{
  "n_layer": 11,
  "d_model": 256,
  "d_expert": 384,
  "d_shared_expert": 0,
  "activation": "squared_relu",
  "n_empty_slots": 8,
  "routed_scale": 1.0,
  "balance_loss": 0.000202,
  "vocab_size": 8192,
  "norm": "rmsnorm",
  "norm_eps": 1e-06,
  "optimizer": "adamw",
  "beta2": 0.95,
  "batch_tokens": [65536, 131072],
  "dataset": "wikipedia_en"
}
Below are experts of layer 7 (counted from 0) of a mixture-of-experts language model. Rows are named router (the router's row for the expert), down (a neuron's output weights, with its number) and show model dimensions 0-255. Each number is 128 + 32 x the weight over its row's rms, rounded and kept within 0 to 255. Numbers have three digits each.
After each expert's rows: "comes before" lists some tokens at least twice as common just after its tokens as in all text. This comes from a sample of Wikipedia text that the model never trained on. Tokens count by the router's weight.

# expert 9
router:105093126092169161101087145152126123123170165092077167149150120150148168131163127139144115083087083182139167133111072139131204142157161186109119131081128115142142131084089172115105122098158125134153153125077114223107129145092122099137121081163111163135135157123127126057120141148083060167178129103113103140098111185153096079172161090114136154130130105098171122096120185103082148143116103122131118155149099152098101120118179137135152122114140100113091178122100195127165084107131105134164098122110083151154133125160128085111162192122074124100188129189164145077104125183148109057138133110074160118112057090104055111118095168167116148093188087081155123165127117150125069079147144142134144089082163090107140136079197107119078051131151131130139119084126140077112060125141086
down0:110182113109135096097082120085114123093163137121073159127104110163138086152155115130139114155159092076140092093138130140071194108157097179114164129102137139100182077112143144110096065164184159134139155112117115129170127117196113120098151174149111134158149101062179148128130143184193157178139102092122116162108086095135085103202110126122130131150073167085150128083174087133122105085120092101089125109118119166143155166097135139087165164079143076085140167129161090075118119108082125115150055094126066153126142107118185087172197108085113143129090158138122115157126118186107185172113143094169126141100187104101110094135141068202168126190126108150118126155098141130151108101123124122154187108190116070123100088092167140117119081146185162147174154066117075132106112161140135
down1:151178174140101132086171126150138103128090128142110112109101181145127107128151148137154119143155130162105174076082108117123129075092095066125107127156118095115157146059161113120113148124144069159150079142155170127169120101143148141163097149131081135094072058146145072100120101172102128127088098100111155213112158146100067144118102110115163111117108120159198169161128110154132105131137151080093167121123093159140158125124096096120162173092149116086131135139153133101148099083056108135135088095109140128082163159117148067053088110146147153168044110160146109072153128145115183097126133065072142176098059173077085144092131153097142130177159112135141198107099154177127108105134114102137098118158123147105033097125238120126135120137166152151150125115109086095141127120192178
down2:107180109106133122143089098169156155155124000135202094147178095138159163123165104134074131180096124063117178098178134099122124081120115125144131139072154080142140118110096117156177140061125118129144114170094099133138088103134165116110173107151135116155136119155130121149164118130135100169102140108101146117116146130202116129066057141096123079074154136082112144144125189124100160172111131151156153151105124131075119088111177122094110183119128136149117171106148114139202090081136050149132106114132176160109149128174160139131105171100098125142124112137180161100176130156164083175095212169098138228119142097153137138162136111165147121181160113113113125155149074208053111157142106131151086166122114128153185152125122159127113107140134077152113154129163107154114167129127080
comes before: "|", "=", "\n", "  ", "\n\n", " 0"

# expert 11
router:152102128175156170133126150131176079123136094144146094164110098155094148148109129137156181104153161090112164199145117112152091086187130140098137180131155114126118080072112156054161097067098120134143174167132168110083091098124163127160120141180101146108097146086150195110070153155114118123138113130147149191104146120137125107124071087128110180177157179090111098142151136122168136108033143113075129103102117201090163125131126148132136133133209157097136127147200101147120149173132062147214150157095132119117161089145140110156157148111184195136130168124125099107108169178161106118110117103110192094153098137109115071093137144137121121096138151166163148163134132140118088148165174145140178114162045135185069160108073091085143104145116078180099123124128168130140183107137141
down0:120111155104093100111148132124121076114171117131137178187179080118152136119136099094138105140112145140205139112094176172167146145119121153134109065108125104117065117157112153138050087088196134129128097177088140150115123171117169096106150163149137072167180107166124114191142129187156134149174121102166129102084140104122130119067144165146147116138129161151138131139122115111147126104165115165143097147151096145189099152142032079130131136089162152151124104126136121114136174175170204087126213152127148137085138115113125095137151113159133081135133093103148142175170162086149117190143089118159127096145119110151128080126156133110214111209090138134115082112095062131164174191137097159141134097148143060130172094108088173151152094143075163136114075141124069114093108133113211
down1:103162131125111144158098080126086184138104116138122095114108204097187106103118086145083129130133107188120166130117157113143116168080155120117181091072138143094084086063164130187123183126106131153142110157118113179107155219125125131123161098124124056093180097134171137135096102143121186137078118114159133120097112127138158055085149068107168115130095066133101156080053113190181079167202158134145162134109133129130090128062147133101120095123096161099098115126117160122154123177141152180109156128123134130081106096129106162119161163105168111115134054157160089163138088103119095156103129129151141135092126165107085098106140108138169095143084141089106110047116115093121131125113140075179134111099179103141106172090107167064092138153122151165177145116101057129104162144176092
down2:108080163090126116128103081161162195099107096097136125147124114129139172021122094151131139125106126131184122127119100160122109121161103149105110130176164116186084117095151124124129132093113131188092101133119125145124103133119077159146100150116139104157141129112160083110080176145118107114160133125130153190135175155118070144113132091129148022148142185128163172155072159094084127138070133105139153088075107141117118126143119084142164095095149078095123116164117100144188102147119071185122130149175099177117096127150142155103060100172110110183122109155083169109134088115099121119111171088104180128107144114119123137057103129221113143105139122135077104143148102190176160106125125109142166146138160109157109114132091098124104210117127169161114099208194109038133169193099143
comes before: "\n\n", " The", "=", "The", " In", " He"

# expert 1
router:109169100135153114127150145168138086171104081128114160122130159106153124120107150106136092170249124150159107130104134091170102066120142193168134145100164093109152140118155189140161137152074154110152124129118110115156141145116117115120195175116176092094108154166123064107137083110111091090090045123070122136111128146150195093114176068074138095112137167142105130144178163124113184115205160165141149138089153110152116105081115081206127166125158135112185093127164063202089133143155175142149137177175157114079189174171164106165101121078123186151105146178127073151080113101144148171094123139140131186138172121158129126168153127122152134121081120078101122114144125117122146141113110104154129118076167089059148109132125174111116142176097113137160160161149111145143114160139090
down0:165154176087100057159082170164131128095124195108098093179126115129071150168105097195111143140092175157107123136107143100114122182142157093135101100156110130134119174143151147140116090165091118147172181103114181119104078185165107116141127090161162129180127079107137134146131103083121149074103110090123100119061128131126108105090087094120132151075061132084123143153112141105111105117118132138168151140107092117107136120141123152196141127079112113158083091085145139098097095139114117115145129116162137192162097096096119110113056129145170121167139137170162186117068147138116119181138118166072121160108090083134100107081047129144129108122155160141203163091122117081164184113142114198107110071135186126019159164132129098145091095169128130179163155134148084173155100071136118
down1:148136134119107154149124094079156143111152136113067195154134044105148120127104099126109106130095177084138158115155123163110128126099119107163222130121173164136123132076148156183186141104125129113140141126132088148108171163121171155145145116101156138169174142103139124147175147109188086157068187051157077093170106090066140129144038125136141137132191205135149125076130048163143084138129116102112147129162134119076097144122122127090135090136121106149100085072086160120122079128174043073134113082121082133126124077128143141118130139172060114160159109123111152099112168136106062116151148093122091177129122068155093125117139111110140155107173114131140142084091150148121162076135157114128104129169103136137096176122094113128077153047102157091128198107159102156167169098108111
down2:162119091107145133146095134133090124108069176195164181107136101100094071156114160118147064119097133149119119121151118153188073119141162111088119108126136110123122172148173115143068139144127134184144106103129180073122100135147193150172111160152106172128098119145094110072203103113137092108162140142137072146112165113118107121182133161210113102085111129163119095146087130105128115136070080159104099114062148149073088166117145208153100141148066101179120087196114150154132133141162113125152107180146163151138089171132088146139105120148106167182076193132170097063184173118089118122167101086113069090113097163162120147092122119141115097131160114127178119188113121085173062094109117134129150124103177131122171121157095137103143103103115129158107071060075120144175122093110097
comes before: "\n", ")", "-", " 18", "–", " ("

# expert 3
router:086118136144108097116123146146151165151130104123176139132174120107166112101098081179127075094100128108146136141136126124081182096149166110142114172150122191113163147101124080101089107169095104116136138152098140183118094160072099143098166086084091082087129092097120100089159139111177090075184106146154117191091100134107051159103153096152141082082075142178139167144101087095096128109120117170132168129104102093083136130104079109094121086168125077116135152157119151079197101144104145115110148141153148173160101102160090129090124171159129104194035124154093092125207085121094075098119181129083124156115150100107064149100133093109179141111185160152147077092116092157157068084051150151160075150166158167091128130120126137128124147144112112152138116131151058101128146142163086
down0:110118120148121143071133181122145127155120152102156136097119092119148102144073115065126132134115165175157099163094156064151158146133043140110154089099207120090145136151089160170121149103139110127180125115109132154106092143061138160086128100139080113107163143176106139157124150059211139147164134116207088147111086111130110176132230110110149114108102137152116149199122077109112097170078131114132200081155098088145117121083102092127139146108135158134153172133056129173140080070080122147106126088101235114127096167133119149126124126161119130116094119127158128124115172128132119141122129109116139109165135121191105127157191111155143210159138119223137103149127146092102101103114098157100116153079160191167142166084138128137118126157162125110075159081100147143134120103106070
down1:114183203101138146109129178097099108157131165111142109102135170138141170113137117094091135139122150094134152099110160080104076116147154103141164209194146158146151120106132204142131127046172126107089126147200098116110109105154086132117142119101133142108160112143157093118141125167131130117091162102138214100179118094168129099183121119116161125228149102149131139144133129122162065144112105134121123134126127179161153136186070141111118131109127111184100128151183100157103118189126066135096134086080123102132166149158166114160089141125084099154109141110115081182099163100083117172094111132084151153153175142142163083193169145094120119168091164158152150075080167104180150118139136183091088078097081179164115125079190136192147129083125157083118186114101094127148143173109110
down2:091114157186135072122125170101158105201119162115058087165139187146180207098112044120138102123116100136132132097244121181156111150169141072165135081082114061128103140113047091127124050087071154173121081149139099136141183131122132098138154130123141116128123130094188134165163119132062173150091130070070162125130169093144156165194102166114168145135135132061100068154139111099127147079145120134104135116128104125111136133166126156159131130141116143144124123144108136143118143149114111122130127159132154111028119148120083134151149092180097204131157114184097144130140080127124155087141078179148095133099145162117124142110095171097152162152103043125141148101153155119175181090083161123123160148115141131115141122131123135110109134121105132143141148150110188087117092105147107
comes before: " |", " 0", ";", "%", " 1", " 2"

# expert 5
router:147150088115169085122111156108058179155056160109124146101168099063170145119091140112138173164082064099126197126097095147114171072143125137160122121108063166128159119188139112182098119090125154150079099086122114176151197143168186112087185093120172108117089130145137078164122162104115104150184112154159105135135115109154130185150153129157126092118110137102171119101064085152032208107054123061128100100089129085140196166166113155071085105099106117140128119084119150098170098108125169114109172115143149115101116107174129088146126154128135129101122136173094135111170146093158156146119108130104139170065138117157147140120108075140118052053182080135146079081148140127107112097157116130088112126113166129157177141114102124169102111141080120127157127151102140134111121124136110
down0:137130106164114161115130095139173116115133094082118103135103109070128106130107164161155146182119138102099153171156046105135122106107087137161127141089107122123131067122192155187168171056161117167095157137139178142150138124132095116135157137176135101129088108113176150089116136164126192111104092130151193141131111118140154109074094111113134152203138105142091152134131108177154109203158142077156129144139118131198119150111175134154103088163105149088110124163188118131159135203148096161133082172149084124112086080125161109163219113146110130125158038153135156129159096140098108120154113060157193150143149113126095078164138096113106133225130121128129125128146085178093171104120154067063155100186150117130127180103114094104126137103177084186077160133119164127097161116138158
down1:197138103129138088098119166089135154151125115116113134156140120171111150068118120156139156145221109147085115170110088129125098135109128072147140156123080150151098068144144110137142190047094133152114175126168093151188089128157137142122171151096173150134078100119190084136095151155163143054115158170117129145131133086166064082114116147086156065145142137089191160148135079112093102144096130168133122121112092106148136079151136135099078061119072168101115093102128112154142114149118078102105190122125089093128120071129153109124065172104143116120188086138131148116119088122117143116104127137208081085092132066128213123145113138140110161107138095187093116121131121107128128084142099139113089099152066168123217141079146058114115146119111105145140157126178169191155116101121102
down2:113131172068130165117100162097150135125099119149123109162143110133108106143167140103101133054170140146122132177134125142106074123108081141084123168166141114123168160115094031107120163115148138125108184179133112130171132108187092154149176187089153132147143171110086119163081152102095103115073083186163097109159093123047180169110120124142081152106109166142130097118174090116110126088186107073145129114114158126135132089109103125077090123137168116147079145161141132098169107094097081122157150143036122143142164201125132085120166071108128111137138135096118166074135181143129115088100092127157118084124179115049072093079141119089087151119065166153130102127170100164099172166130139120119189140133100175129169156107114144167122146151122162091130160136177107146139155156125231
comes before: ":", " |", ";", ")", " 1", " 3"

# expert 14
router:132077201105154147191177071163124154091120102112114141096107162067088130085148138106137130164158081055156076084163139149123145145126133162102177125089185122138067150077088106095201120078158138142140105202150128166130093018114127121126118149162176126135081164123121173071104124111110176145085134081049107127101176104148160130131168138169131130141159150114155137185144117140145105150142178113179104133088114129118058113159159108201103140115130148136105109092147189093167152116103067144165094108159114097170141124125111134127145155143100167188185128124108117132096129147125158125108128133180185147140137172114147129164159118150106132146104104175127099149101108183089109113125142128138147119096088056163082098126163147097098063160176156122093152083164145106116085109079138
down0:151116155147181141081092147139170117122098134110123129172176143114126114081042153083057115145216131146096094196144101063142062092110109153188128106140141139128117138163123161131104169119053095174100154105110162138145102161150144125148191141153149096096218153135118119125167130129063174235146148119172146103138141124101114147160158121048140151127204133131127154069181121123149123125111141108133131135168147137110113143121138127128118145189154154108170185159082129128139107158156100105116136125129137155052107168133111094126173156146160124090101106078119137155143122132141153125072187133132138126150144136084144125174166134134110052097185161132114133157123085101110124067143149082136177122136164151079183206101081100098105097142118113088146131114136128122100156177144200
down1:088072065157073095088149132131150089135101123116078127151120175077130157116171132109136150151143088100155087119090063127126114119131155126154107145112171116149077127148126128186129146134127185162096143162113092109153121149177163125122186100115125109130047080130146062062133082124156131075072155113093111152102110124153121112050150136151084129127140167139175141113141157218115133141085145135193152159104106130141192133108167107136105189140161129133145203164154147127150114104158147108145069160113125126079108131145125116130150128126119111149132171152158127138157134160117094128122061156159182110155128115102152111136158106202045110082151085122147138133108139154150126151096075133163134112080145111120215154152192153086170081103117097183189112136166118124190162081155217
down2:089109166143135155169193086046163159167091150114190219074144097112127109086111070091177107150135073092139117128123149122110077090097151157152091158102182166123168142180148180132091131153113125132137071117058078164138121166122109155108148135135140134151148140121136094148150145113142102162123139108168104203140120137121092157147168113097079145144140135107154176084165149070123081157115090164131215123167032152069129142120141122120085107154122157132172179155118166132114114172121119108109135080143125101125121132141172103151177141069110125060109130149150104083126163112120106106107107199148103137110165097085179109156112158117133170142136146158129128115153164070131138083125119154062171181080126127156128132089129227166173096089155100163136167096124105121143134103103129
comes before: "  ", "=", " The", "\n", " \"", " Nominated"